python train.py --hidden_size=192 --router_score="softmax" --routed_scale=1.27 --norm="rmsnorm" --norm_place="pre" --norm_eps=1e-05 --positions="rope" --rope_fraction=1.0 --attn_scale=0.177 --init="normal" --init_std_o=0.0528 --init_std_up=0.0609 --warmup_steps=200 --train_tokens=588400000 --max_steps=8979
Below are experts of layer 12 (counted from 0) of a mixture-of-experts language model. Rows are named router (the router's row for the expert), gate (a neuron's input weights, with its number), up (a neuron's input weights, with its number) and show model dimensions 0-191. Each number is 128 + 32 x the weight over its row's rms, rounded and kept within 0 to 255. Numbers have three digits each.
After each expert's rows: "mostly gets" lists some tokens that are sent to it at least half of the time; "comes after" lists some tokens at least twice as common just before its tokens as in all text. This comes from a sample of Wikipedia text that the model never trained on. Tokens count by the router's weight.

# expert 19
router:132195130122130113098133144148237192108113130121165139145094103138171093156115116182132095158135129137106160192202139158098133149166141116106156081153134105082096157128110101073140140158129165104125171118146131127131121141199124134113086120092136146124151102199125128119154137137123148098078146145145132134150129083191086165153085155154116129072117135143138108081095164128117145163154128135110029125127170164060080148163191162153144114122149092157125153137115148129077101166103136120036130078142049164091146100080129187154116109115124121194058134133110090137085149131088098139
gate0:069113065145148118117111114165133122119123114147191130125172081081115160202183072144129211147138111133110116080130153058075097092151144087131141115129108177110156130124120121157135144067127126091126149079104104051158173147178155134160136112107133125115145149113136099142141087078083069084115112177067145072207112105110108111062072152095122147131194147089051128128152150180069127110092184179105172111113131142091126091117074129111175129130104166147079169107126099141162049161088108108127128119144135145145138134082154102129083152117137133109125139122132104118095142126136152122
up0:121136145118094155136071131072094110101145141129031088097089153127134155181113112121164145053126085126132120116083087090132142055130144110152089117144087059106125116056180150123097091124153113123137170108179120086179132184146127118139150161186134125081110092153148133142079144118129150126173120094061153120174136122197089126100147070138165158115140129177120118142046182144084106193157087180155154195137133132096107149109072104179121082129122115151108151130123157118127176076166083152117080098133103148162118175119113120116165099171140107160083078140127090098142116107134126130
gate1:150064081127149098145133105151088138086134123065097164129162139156103109089204090135157127163159117161090119151107147131096143071070120122062106098124174089120108111036118123131190167086132165135077147124067114168111127126151158101101146175104134083132144105084088105094118110160183135135145150182117119174113129096093096153095148172114162114125210149112161089118122132073120125099148101167139115161087174092187100106148165137115152129151130151176097158113092143164155171200123125140130172133137132122154159147126105131120153104181146116172118134085149039085195205149132128123
up1:127130124176148093127152064117163103165090174145131136117123200180112085113179111126100115114179056116111177095133156129087023115173125110085176053170146115086192111106147173096153086165119096102145086122130136128077127099120159098082116083145136140128129153097077198160121158139130149090115152097109059142083094083139163133115104113168151110105098129125166086143133124103108176111119097186145194074161120125155140126137146114128141125125131102093082169094113157105152066103193155099099126155103118169116145115126129082167128094124095134117184173072089140179151153106134099125
mostly gets: " (", "---|---|---|---|", " MF", " $"
comes after: " |", " 1", " ", " 0", " J", " K"

# expert 16
router:103198103126109144102128082119119103108106092094089080132152096124191133174162139127136110103195150148117108099118125107145159126170160145159134105167196093129091149136131121090112146158186147102184152094200165149135164145162180162098146125104095060130131067166146162115132132139166147126005103155131167126109127139093123143086078151152168125189108119074141104096095181154103136191171154159145038117156160149132187109113118103141071154106111117147131119138104148138114115113137123100086138128120018118097120179096112197133157079109102140141169130116127097131143138107110108123
gate0:123138122189128105150144180175116110162111173111106220143106140114151164125134168176171101171161134073109119096188116177124096111126156157160170055153100087073063096149148057127138124107152160144133173141114165159158130129137121126127103108122180126108170131157117130137118079072133169115107098160105135128121098094122137099113132118090143187049107098158095058114093120129088122089144147144131099097047142117118135121031182127173167137179153099116153134120108115135168137060096142130148123060107113171178128139143139188145122119152131099129094132115158146115133080149155215150
up0:156133123103158139122108144187067157170123108114124090143151126088136126147034142083142193089151185146104134141120068147147105077132132142092093184165145094134098142124139098117119143101146107158123167103176128083141159154138165072069121064158179092121151118186143123168153077159134138151075102169165147147153076136172134138112143119129119060199101118051150131144145142176117120114174107115125053103105164099131159091069119204126121147172141100102148135119080116136143116077139060140178091104107109142106088114117150105128161147132126161112159125154122123161140175174214162137
gate1:165079196152129151136148109144151165149119066163149134211127168168100166122073103172074150123148090174091143197145110159086108169130191158138171110114149129171126094161131188130093129116139083168114069139161143107104105172075088080094131066094088119141110149119124100192141140094137163108097132134139119081171100134113151195125144054102115111158117160163086152113100120117143133161156162115143122096112183166110067098133193144153132141105119169158118154143112090126122120104164166097104102115206155125136108182145145186169153147180104174131130109103150132121176142107113056122
up1:183126046113170157129072107121158104103060158163056138117188169108104138173110079137094104131114101151161122163143150115119077074126104161135133139111150114044143144146161157126149165086149135095127140114146145145170150119215097117156104095085158135136094157087138155116149139148116194248105129092145152117171168128063117129153165121108100221135160122131153144185096122069202135130119128158130191080117150086097153127092157128161152110138115095082122149140122214131102109117109107134116155116141178124117146150149115160129091135123100086149115118151094133140159122163095143110
mostly gets: " 0", " 5", " 7", " 9", " 3", " L"
comes after: " |", "|", ";", ":", " /", " ("

# expert 6
router:136088088130142101131118091149137116122195147147130123058098171140082151135171073162129165113108128133158119120065169171058106089113106129114126113124086157132191142120196134152132099118117155196128108179103113104149092130119120111132087129111133109143063074000082113105077146124124107122174136133141086121095138149047150151096157096093129136125154143183150131090153121125174082087115129086112180134143125115128171153094117102093146114142149161096152163120088138125129117153176147139150121112144201151096093161152135083139151111121127187111217167152136174147185067084108122096
gate0:108141144138099111095164132123125117164198206117121139104128114110165140075141136131096122113109072197183086142096113135097096116150088121101108109144161092222110134135165108171105162126148176133138121164170093082151132099120124115169124146162094136125177161122161167128154103146183093102130168152102140164144132103068152087156169089099146176072101144120048111152189149113084156099174142104069113137123090148126098158173163159141118093113170126067094142135069163145119143090118101113117178082164160155166173116093107113143165122161069128147136111121145117123162040173121047119
up0:144153093083075108108152118078132129157129142094134149139135168153185090174124112130123076113106108149121097071146112121106087151131101108096162154135128144120080178080162120097126098098105152149132065084081112133162082049093135146113227128041191127113151153178074164063155144138137224114174168183092119134109144143099138161108129135132112142118131153224125122114091082144168089124152115120103133116134162101106094105114175153097155098145099126135100172159096167118122058153146155105188171147142138129090110105195193141133163097128164126081133117148108149125145104120149115138
gate1:095210102098123140133153110136103173118180116101105091205075162107087103107081112172100113191201107071132136078142129096114152144137103107140164126138121115142145118079186102128126114112092112111100149157076066085175109081121102147149155166143171125110130146167114201052114097128100126117154160181136113100168117127071157084127157102086166102093148139123126103113166178116103139052202168150105143097091153099119121128149134105134160130135123132181098116151108163143143145112146131111161096115079101129057114130108197160060131145146172164182144112160115165068113119140130075125
up1:090165151135131119091120146122167183109179126158115139182131117105160106067133149151157148100110124117162199121125099105149173104122116094155122128124081108175120149109153172177150142117120116112096149133121118055159122127083087155075115154169138093060118154099130133145178106150108109070136114147088149096127063154117126127085185127108186054126190119112135096096113141132119145144123130149099098174168150090097104084092152146159167135088097157129144129036090101116134176114062222118125107145138058124165081086179152123122152106166209119159113178178135143137112177101087104133
mostly gets: " his", " their", " this", " its", " her", " a"
comes after: " of", " to", "'", " with", " and", " for"

# expert 23
router:172166193095169092087146112124104146116046093148075167153105127112167117148086113076107071175097109137183119121143177118121090123145126160097176182106082074122153123101113111137095142112133109111128096106074165111092177072053117172123151108174123205094122085200128077135124137125097177086045126141138113114133124161170141105156157095177179160123177130121125086095133121087080124164179108126082093156124137133100120117110110170121149143127100151124138100111122163116072186107125068124130117129132119098119148123078184170067114155124150107170106098109130062129108159130134108174
gate0:167177163083145162144101142117161125120113152148155143077173124112093099127119109156169149112109112090058147125081132095127146128106094095135148145092192174076172167093100126120127100167104112128120118098144108123114099136196146139140132162115135094138140110112151091114097105156138203101131165099160101117074105156137156142072115174038187151048188160134205103123134149108126109110133117157121166118118136110132132134064162060139096143123143118151106153078071184109192195127093064152132163101115109132149052183130144130070115180146104087087109152192118147126151175131132131144
up0:106101148104095117141130148099149147153076148149109104091110061156128134120155129154118099146103089093162144157095114115086103136110067154154091127128163138138141090067089204055136162092142109109142192137148165098142126172083142164141147122092111122171142166084069102079060097101097128139165091134170139157066091095108101149104174158167094094092128159115100115118121140131132155133110133135155146131171133170178110121105117129108067165085152101113124010145160109066167097140117121123146150097175091172155167110134134083107097197121067097141146139171077076168136151103120160074
gate1:132096130169121116169093129169125172190145078153162112151135074125208079073137135155079114102122144112126102127069129100159164125137157126118184123103122120054184118145115106111147119162133130158100089138104134133125172097209132128145140100120183062115087143144081115163128139098160112121101123094165174099127165144096109073122097124119090152201159171108084107177111135066119013132177209126106164120109130111097126104123119078154123121136125113117115137136143079119096134190195151178117111093084126121173150163096114109131097059138147066153086166120103156132123129146122148101
up1:181130118108147086149114156083138114120150141187118118134147170075108140151101182111146150196129130113154130119090059089120093123082165157087145139195191166150095113160101104139147140116151048123175120132127117146164138151188098130117168126090110127128134180106132102095083110124180155080089086146084128125162127105124105136123102121079088093092102110175181144136127160122077221122133126141153145165146123139109188160107120196060124150153144177159130147074193132106109171103124139116156148141096090148074132201112124114090192156162118157135043180136109085153135117128145151096
mostly gets: " \"", " United", " '", " St", " New", " Air"
comes after: "\n", ":", " at", "=", " -", " O"

# expert 2
router:158125121165125132118099110095173116172146130180106136124092127185108158089150112125109149143089064113141138101083121074134146114084155090161117160077207082143102147133160136119186103122127157092077121112105188143177169091152117099085115028110123144117088146171090151106122199090110096107100179137129122148152122131065088108101130122168142088103098169129113043114123097117158161132094102079096165137112143124132131150118207118164099148076156119200118095069152122112108112137120080188127118125142182141168101122136148100147138171170144089137191115121148055118099144160106084165
gate0:119122115131126136162137168105146128107065130122140123155122128101145132143155130165139114164103158165132122162020123113119148056071124058158172077096158165169144161116109103101133144120093097099141143093107111117169117174132138129092124141121147094102142172155161179096133131119154093147160060089144105122140038178094163113146143117077180061127127162162186115155122064135126075121119196156080094112184178105077082105175126117099132162107127156136081070119119152089149174122145134150131078170116119101195159149125150162171154073111101120154085160094161135097163134101146068140
up0:191182127116148079153128176087074072075117163107082114147130055131161087161106126088069106081100121087116117121083218063129147076142146147169125083076142131102098088142117098104146151137103157159114145114144077161166153151131126150154132088116137169095095141099117120106105111228130166208138135084144110157099110119112113151153145102114153111165126093145138134137172112094153119123144174170068110122135131173137139116158150176157091126192086172093154139137113113139137118107109097141153106129192110083110082172166148133152136154144062113116193094158175116143084103168085099142
gate1:121068171131131127107115154077122125182097162112112105189108112167040061141153107170099072150113145164125194129117117199093143146139113135131114116139133149133086118099096159114164135137140129121099083142161134113100122118083159131145162127126086127167103137123158137110126112139170187159161131129152159141139077124124061202055117146078166157094152117091129182086114096148205124122125183113106145079087119160114147133120077109097084126068119157122102078141107197155132123159110095147101114126169154108154126169077180180140114054188108131156087106123196114155145181127092159164
up1:071124107150084123154106099130115160098134190175101129099119169114083100143097068065141117111140193162095173179161115153100109094127107120106134149158156100097121106126090175125112121139135033141122152089178083127153048119106086092174131178150089153156087119153115070154128124179141103146122121103104163112118118044094131137106149080125146136074146148089116158133095103129126092114102183165133083156170096121113125123151077116147133080166125141178133107076148091073184113132150183124126142111113119113115113116065150171085114104135124175136128088152129081121131224198081089129
mostly gets: " Al", " No", " De", " Co", " c", " An"
comes after: "-", " (", ":", " by", "==", " \""

# expert 15
router:170197147140100145123102106133095086082072117090121118143148071148180105087118139156198119123172130138099089120161140163183109123163093150124130152053136068132197130130139151153065046117105063164105116161092135116101142084089123157142128141140148141107135077044185126156102177153126138064089087129189097158113096162144139079111105151121187109138104077065162106120078071097092124148126202120126127178093095139135154099113081158141106117118132128113096111133125162144143200161124113152119167148122086057118116146106144113111150097128130108146166124115127091124147193120154137144
gate0:190097128102204120085133132168122110174150177081144117135157133146147124086067096084154163091107148132170145082099197135151098118155155095107122070111146162078112111162124084146160148130080119106098165111132115135129100124135085124177120130127143151131090129123132134141127165108161113101128121129112187153058059166053082097061081100136136129124120138169128116114118141169033101122138180126199109153134172113157140141156121071180151186166091089206102072147111157147166117147149178082131124134138121087120106116139128150146113057148098115121132134178130045127165172141121130122
up0:147175210084137150126157099072153154147124103078101153163177128082082074144113131177121105188115149192184093110153140111145171162153144146166129126173118145165131145159109132156184124161164117130118157172077118118135189102120116096174094149130085122145081111132156150075112143108152102153118124120122064160153144159102098046114111069121142125077177114097104188086152153153142107091087154148126089171157108134113109155195170115137185200107146101110144135142142173059130123159115117092121108121170157109087105155100101177045092168089129121122089133108112125089140120192125142117
gate1:218143109189106126065114137063117094109167075134085140130163126081085129141142107161127131119181099157113109103187111112161111153184155184136124110168109131098092099119071086120058056153101114127107121125175107093130105078160131168113162122082121123135068085118162117167023115097111119096081118152163131119168132099123188149147158158123137136141151110129127133139133127167079136120106138172083104192172102076130138153141101140167137112175126132171107170116148102110192180137151127181149146096084111134106089113115110089157089096140140157163115100126119108092164036161135140165
up1:166135155135137104090153093084120097090124133126129184096159130148107139069122168117117153068159108119162155163106131179094167082116109160111093138094168144084139147128091131110131195104119135141128174141137138111087102188116138119143109099131160140113068113066083171147100176175088152134136091100143164097074147074100141023114161126104111069118148137122238174091084072100133107133148071159127123154138110105155154115089157165159092103224120090148164137120125093142177141110113152173146109137117113095111149120129143098154162134094131102088117141119074151212104095134138075113
mostly gets: " Cup", " Team", " League", " MF", " Championships", " 0;"
comes after: " |", "|", "===", " New", " at", "=="

# expert 14
router:161099126099151173157143145159101093138150229137172103140080172152056120118163128150105100161113098097156123072117116069139093076145076167133156107173093093155131072114089164131179141124087169125138070091097142143153101152104145064115147170129103110160112179136107132169141122111157160082129161103123140082136134164089178126149116132138125178098177137176148204161174083103091110083160145094148145119150084096148116096190095130067158102088113166140181170158129126133080183090139116096160123128124091132112165057134120116078129129161105096089103141153125129118154065128165170105
gate0:151122109128094172117128118127130157195102142167094157192145143130099172115107081140185118160152152146142171135166150187083128118156103129190181174119166125046126175132094147102111135134117207150101147155087102177129144098103171077111138103118104122119080176157108149195132128156104128151088133125202156099144154124086101111107097160092141151129131131149162135048086119141135153126084154141106136125123191151160073175138210120128141142104102196108148155107138167207101110175122107087054044132097127119110155145176158122115122144096111139150098121114126098119070135105130078148
up0:166150124160089170080157074170137127091117123152123089123069120105126100100045176173129126083089135143136117064115132142066152108080140112110099129153122163108111131087114179181150072112122096170114107132088129142111105112148144095132152100141105166069212177166143113163095113075189156113169107162166171151131096098097067162122147115135131073089158182126092084135130129107100177070108136167110095153159107127139116161183155106123185180114135062114120080088144110072116111123141133106138096131165092123132086164127161078178141103104156091144089156154065118146111186115095121158
gate1:108118158097164068116110166132089136114109111144131096109141106134068070142151115133122122090106107116065097105100161165142132106077135081181136099114060130086139087089128124143091100167150108079138117100119153167192129125141142123074097066126140138163111098093109130149128037129092123154141083137169149154072156166127071151096144132132110144156089164088120146116190196126103085080099158102189148119195095081030200129136092130107117174138117143098133098179083097107179147131076147143141150145093135163128098111136152150097064191133131135122149111162114138152107083142126153181
up1:117140148093130141063109091096110124136113090093171084119199095147089098127156136055134133100160181084187157117167132124149108129145089185178147223131140116122193163184136096155128144154116089174124171133176101159186162085175110087086106140172124160140149104154119132109091137118105107112114166146133121149161101101122141108154093139178116112153127130132195128091162129092088131122081107096161143109145100163092164110122142105146067171122086131126127054068196185184157138160158131103114078168123101101119110098130165104110115110115065160132084162140070110141166099175160164127
mostly gets: " he", " that", " which", " but", " it", " who"
comes after: ",", " the", ".", " that", " \"", " The"

# expert 1
router:138118156122108091140188123136114188140152109124133167080197076130151167105135127145132114135103153162050168109140089175154132133112109158094109120103097141087141104163111089124081106077125057147107105109150112166113086117216119128141141125117126137115125197061122186150156162152132106163192133124141152160129115144215096152185138153108058093081102075117170091152080137140162193127160116173147124092122118131082110170123127130165170117130175063139102078083131135103154090146151163128064103162153112089148102088121139157148136144156143139107040111150144156127126129133077187159
gate0:117147152108134147119143137113094128109075162158126095144080131090154158116185134140140126067116126157145086133125166158139156154137152100132096129140091102101150119178167154078114137167149118206112194128173137119072201184124034103157089144176180131171149137145132131128126131117074103080116118101128114146152144122133131155183127192152155121101168120128182044165084100099078097174194147143145210124203081133118153129114132112103032129108168110089132151115118154082136076135115133145106180151095150160122112072094147133104138116140157115125110113118117168143194158166099125167
up0:137171181130145124165138135065086101090188125134130100079102126127063110145122101061133156135076119142150216151124121076113114125124113144159116154128118144152157148134059135169150102139088078126173111130120143155124127087068142147200128137113103145069079195128110138127167143164102167125148137106106108094125068177189077140148160133152175111138182087102195150118185196127145120137122121211108083132114169113075141144172102147170168086090095159131157140100068106099059160114131186119114105128119130179101165119132162167141144167126193112122167159119116110142118161131132149146
gate1:126072117112154117101130142102137100041152105077077106137133149136115100087088157159119156139157182104124109083182138111110174080071110164107074106118154150152169193137181127127085129174111144116173060122157117127192092073138127107118136114157125087157159150140092206085087106134138114148118156111165182061088135178115158117125126116136096138065106120161129140131168142075142131133135163111094183108150160141101152170083102146184089176143119116153147165122121130138098151100177137108144162169157128147103115072063129198131159128084124047139095125113083143121132093151134165059
up1:134071151131123077133100172085108100122140130117119188094165113065148082135140137082118135095101169195170150134169169075173091127177134140106102117113110133189143151166182057118145143179102125135136139163103136108143120125127164132150127119129123148125156171067122110107156087117112123200147156050114131099065120164134127126136167081097084161082160129148044105180149131173115160084143067103142059111137159111178059197149168119126094158144143165138148110080092126117136090130158127080111123138121112125144125057137073136124077143155186099083181106113096151147131107103102099120
mostly gets: "|", " |", " 0;", "---|---|---|---|", " Robert", " John"
comes after: "\n", " ", ")", " 0", "\"", " 1"

# expert 12
router:173099084123099114140107198103162159108199119106165164125147049205092146084131184134122101107097108155137113116157104184146111122147144141094109047131096118075137108086159096084119109093154113186082137124129103145149111147142121162091130169085121112111111123039124117100093114136136130141188180125124167107166108148108104143191148168119098109121063039152164076161137115097114125096128122146119152123110119137092119079099097115142199123143130056107062091140157152137179075136148115135115170116171095090153120153100117105119153150185108116104086110120116109120143057105080159165
gate0:136127125073140119162103134138144143086112154094108102100147122115119129157181201117177110117191119153126140157200113142203148144114107160105147166149152121123079128112106158110073123137122140063112158165054153126088156120139153153157092091033084102138168112136095068166130083142109134146109148088139135101165105168062096133155155165120110113097145176202154100158133172088077129163146163122112165143145187095108112106113120159152119069150075123150071088103137156109107046127137159173175103116127111160148131111079111104168147167110138122138125087126082042144171121121104076109
up0:124092162121140126122109077105228175079126103086111114223157047122148111108107135156128132163127121102106107160114148083138114116140147115107117102121170154111109128122095175117105165121141114102144179031103142124146122162105136145135137102191170110167127098173156157102140098151104143108140167112069129099150091096126103207151113114216112138104179150150144087186125094150188124140189140122138185192129092158102156155113094126122117194148148110101149110156097144134126118099174137107114081128113154088139137110178112130141086036083063131140096095142175152132124122171162130160
gate1:146160120109124121113129184194150104093154120122106138094139117104107124113126203069100119083108096131072046145112039137110087115095128106191174118115098124157104104152159130160177135146140138122111153124159146133123125094098182159174112112103148092103127128154150135211106175123097109145115165138107146114099095164112112140146143162141217094170122096104183159160079138110156174097116109140118101128088120121144088067070171206097094106071124083104097161135159126168110133122100133130134129092163112106123192106132132219120120152129161126104071099150145088196092128085162185142
up1:121117087102089120130126131088084179226123133127110150182156143119152072136146118103136156154109128157173132121086106158111149145116102114154111144164117122173135178160135129154136131130211144152174108162112117177155106116120139110148146128151110156160119119150155125140112139139122091133088123118144132149074141114121075114149155121154115137111102146133129074110153125126098073081110116084142217134064061103166115158174092149130156117131128132138194076162079067107133143155022081124120128108130040200162063048091187096104092084138069115134117161126096116110149164181139100127
mostly gets: " during", " October", " June", " January", " April", " July"
comes after: "\n", " 0", " 1", " —", " 2", " 4"

# expert 0
router:126139122122133200158128130126187151182108178136165150148106191140085107117125162082134130094068133133157093123121168181137096115165119101093116103153125148112164093108118143161215159164093186163082145180095104118121144117115111031146140139160147139116106125121141083107102124117140104121152186122087140162155089120147131158119110117060161114099114152167117070177176146130165147067049130160120043138142139128168115089175139099137115074124132123052105126136147104138156104129071116134115115131142071144128159117155093117174135154093105157192182167120167124078118052156119085158
gate0:125172125158106110130179080068135158114166175184063092165145118123097096123068105106173122100143185123102159103182174099142109201099129130064122149072112166175116195122109077096138121161143134107137108069150097124093101105128168146120157124114144107135181083172135133118134115094130163068150101121137102121083070089108129146164158176095195105122151144089113138180114116147135090098120106083173153184161104117128150170127119138099135099118104151078111164115126132062112104066135109076073108087159131180099095130111114155108088129118128088147068152166090164104093112071107187118
up0:097125112136129102117106118120116126147070131143181103116159167131212103107065134059156130125161108101117100128121124142061084140134074151144083120142117154152158139136074201184062161128142128168080151181139120109080162092129101176113180188146124130110127041143110083189100148094092074135104161140123090079126125084082073150192100111179159117097184144145115177085135091083145114079091154134109139183162147116090117095108104151132088098083161105114137121082130122105155091132119177147156125095121094127151158171086163194104143128135125186115170128093126096113140162112109138119
gate1:085120133174062137116087145145104169089106155099119164157084165082137068155126052149131126076107111110175149096132072121101112128158162126112139145094163144162115189165094193076167117207141143124091107138117168159170135133179125181102153099124084137147148119132103185127130171126140122180084104097159134073100052146128092128171130169137083110118095160147097146076094098133177123120103149115094097132078143132150158148142120150178157051189047139109119135109143121156128124140118131165114095120108151145103106139114106141150144188117057149186097150109113126168146178077093096181
up1:187119118107102117141118191115145067121085152112184160146081104107108124095193122110110153095166122064113160132087131121140092061069116142120181137101168148207164163113137144099101093111153088087106146146156136110163133159132102120147145094122165071134107148114076153149109160122154138084082089111147138110066132121129053118151053156143164093115114157157112160177095091132092134187166113159170170063146098117136123091129079177154047149154125136122172174122094114157149175114065095157103158062158138176140136144138140155130142091096144124172141134129149137107091125083080159084
mostly gets: " was", " is", "\n", " not", " ==", " been"
comes after: "\n", ".", " |", ")", "==", " ="

# expert 8
router:133139128174120129087136149141100145166132141124121199077117144153146109133084137076128131128127118121137165109177129158124052134121079131130112096128110152174178148119199168153087105114115106180071058184072102129162067202163174099103124143135132122164139056141065096141086145139138100109171099169138085165095125143098091136136177086099087109120100102104080114082031148126128163113161144117162090145087108158131094164203152129115145091181123161118131133111181169101136131146075083095101093119176131120170097105080185116135131151127168067138089122082125095112106127124146113130
gate0:170131089160154160085172131122138141180142102082170100152117111086116081168158154112153143097074110047157133135101136139131128128111121191155116109134101084177098106121090095129132123122155084136124153077178188137102105115164141172150157103167133146123151151129119167149087054168134136123074152205083139142174106137131067149097160127135139145149132098115076080151162148147171100130101113177131114154132175054151180098144195111120091114137130108134082082134104111141146093151128073169111065129110158140108082163167157140084190159057156106107105139132118178127209147142196109126
up0:134169100131106110160121119126132096080120150137152117122127168104106201102072158117133136162110120092163127134146186138198150219101199129101109139130157095087117079132108095105147114122099150097123134087119103086111107128158170100134136022117141122094161113138134160191106077141117138134108122097130195112157110180119138114192142073124154131091169189128134124134040128137131169149158133141170144210105157093145162210121109133099047127076158138169108107105093149097169133175129088141120107137193116134098116157157090138133125160115133146143127085136157111173178130127147202146
gate1:157145122145070110107130108145143185084153123104098152130169095164103175107178138039115174137129110132116168106084137121082124134086126134129101163148100122110109169169134106134119131149157119170144108106088126001137109171144100152108081094046071134114147104104171097093136094098137139086085126114082172126151113129108164160145116107146126104147132097115120148114097093141101105141113137141135116119163083078144124085121163124142108122110120077118129167018154171088201141081103082119188084121076112195114095118140081184136142139112138173099142072169141158082122131143130150193
up1:110135135090112110162096066167133137164127117119159157081173132130108084119119121104094121092085122089131171109127118122143095101150110151132117051075102144157115116114145056139096186001124171207176149147147176180160072151107169125146107137156099155126116173104088141104109147138140122120092120100128058176084154170133102172124112136124093117154129105107083125158129181167134142084199130118137103185090076162184096160074078126136136117119157154121103115123152139176114142074122074116164109093161128092178154097118079178104114149115085117109164147083161175118146153166139130139
mostly gets: "-", "–", "|", " South", " New", " Air"
comes after: "\n", " All", " non", " Notes", " mid", " co"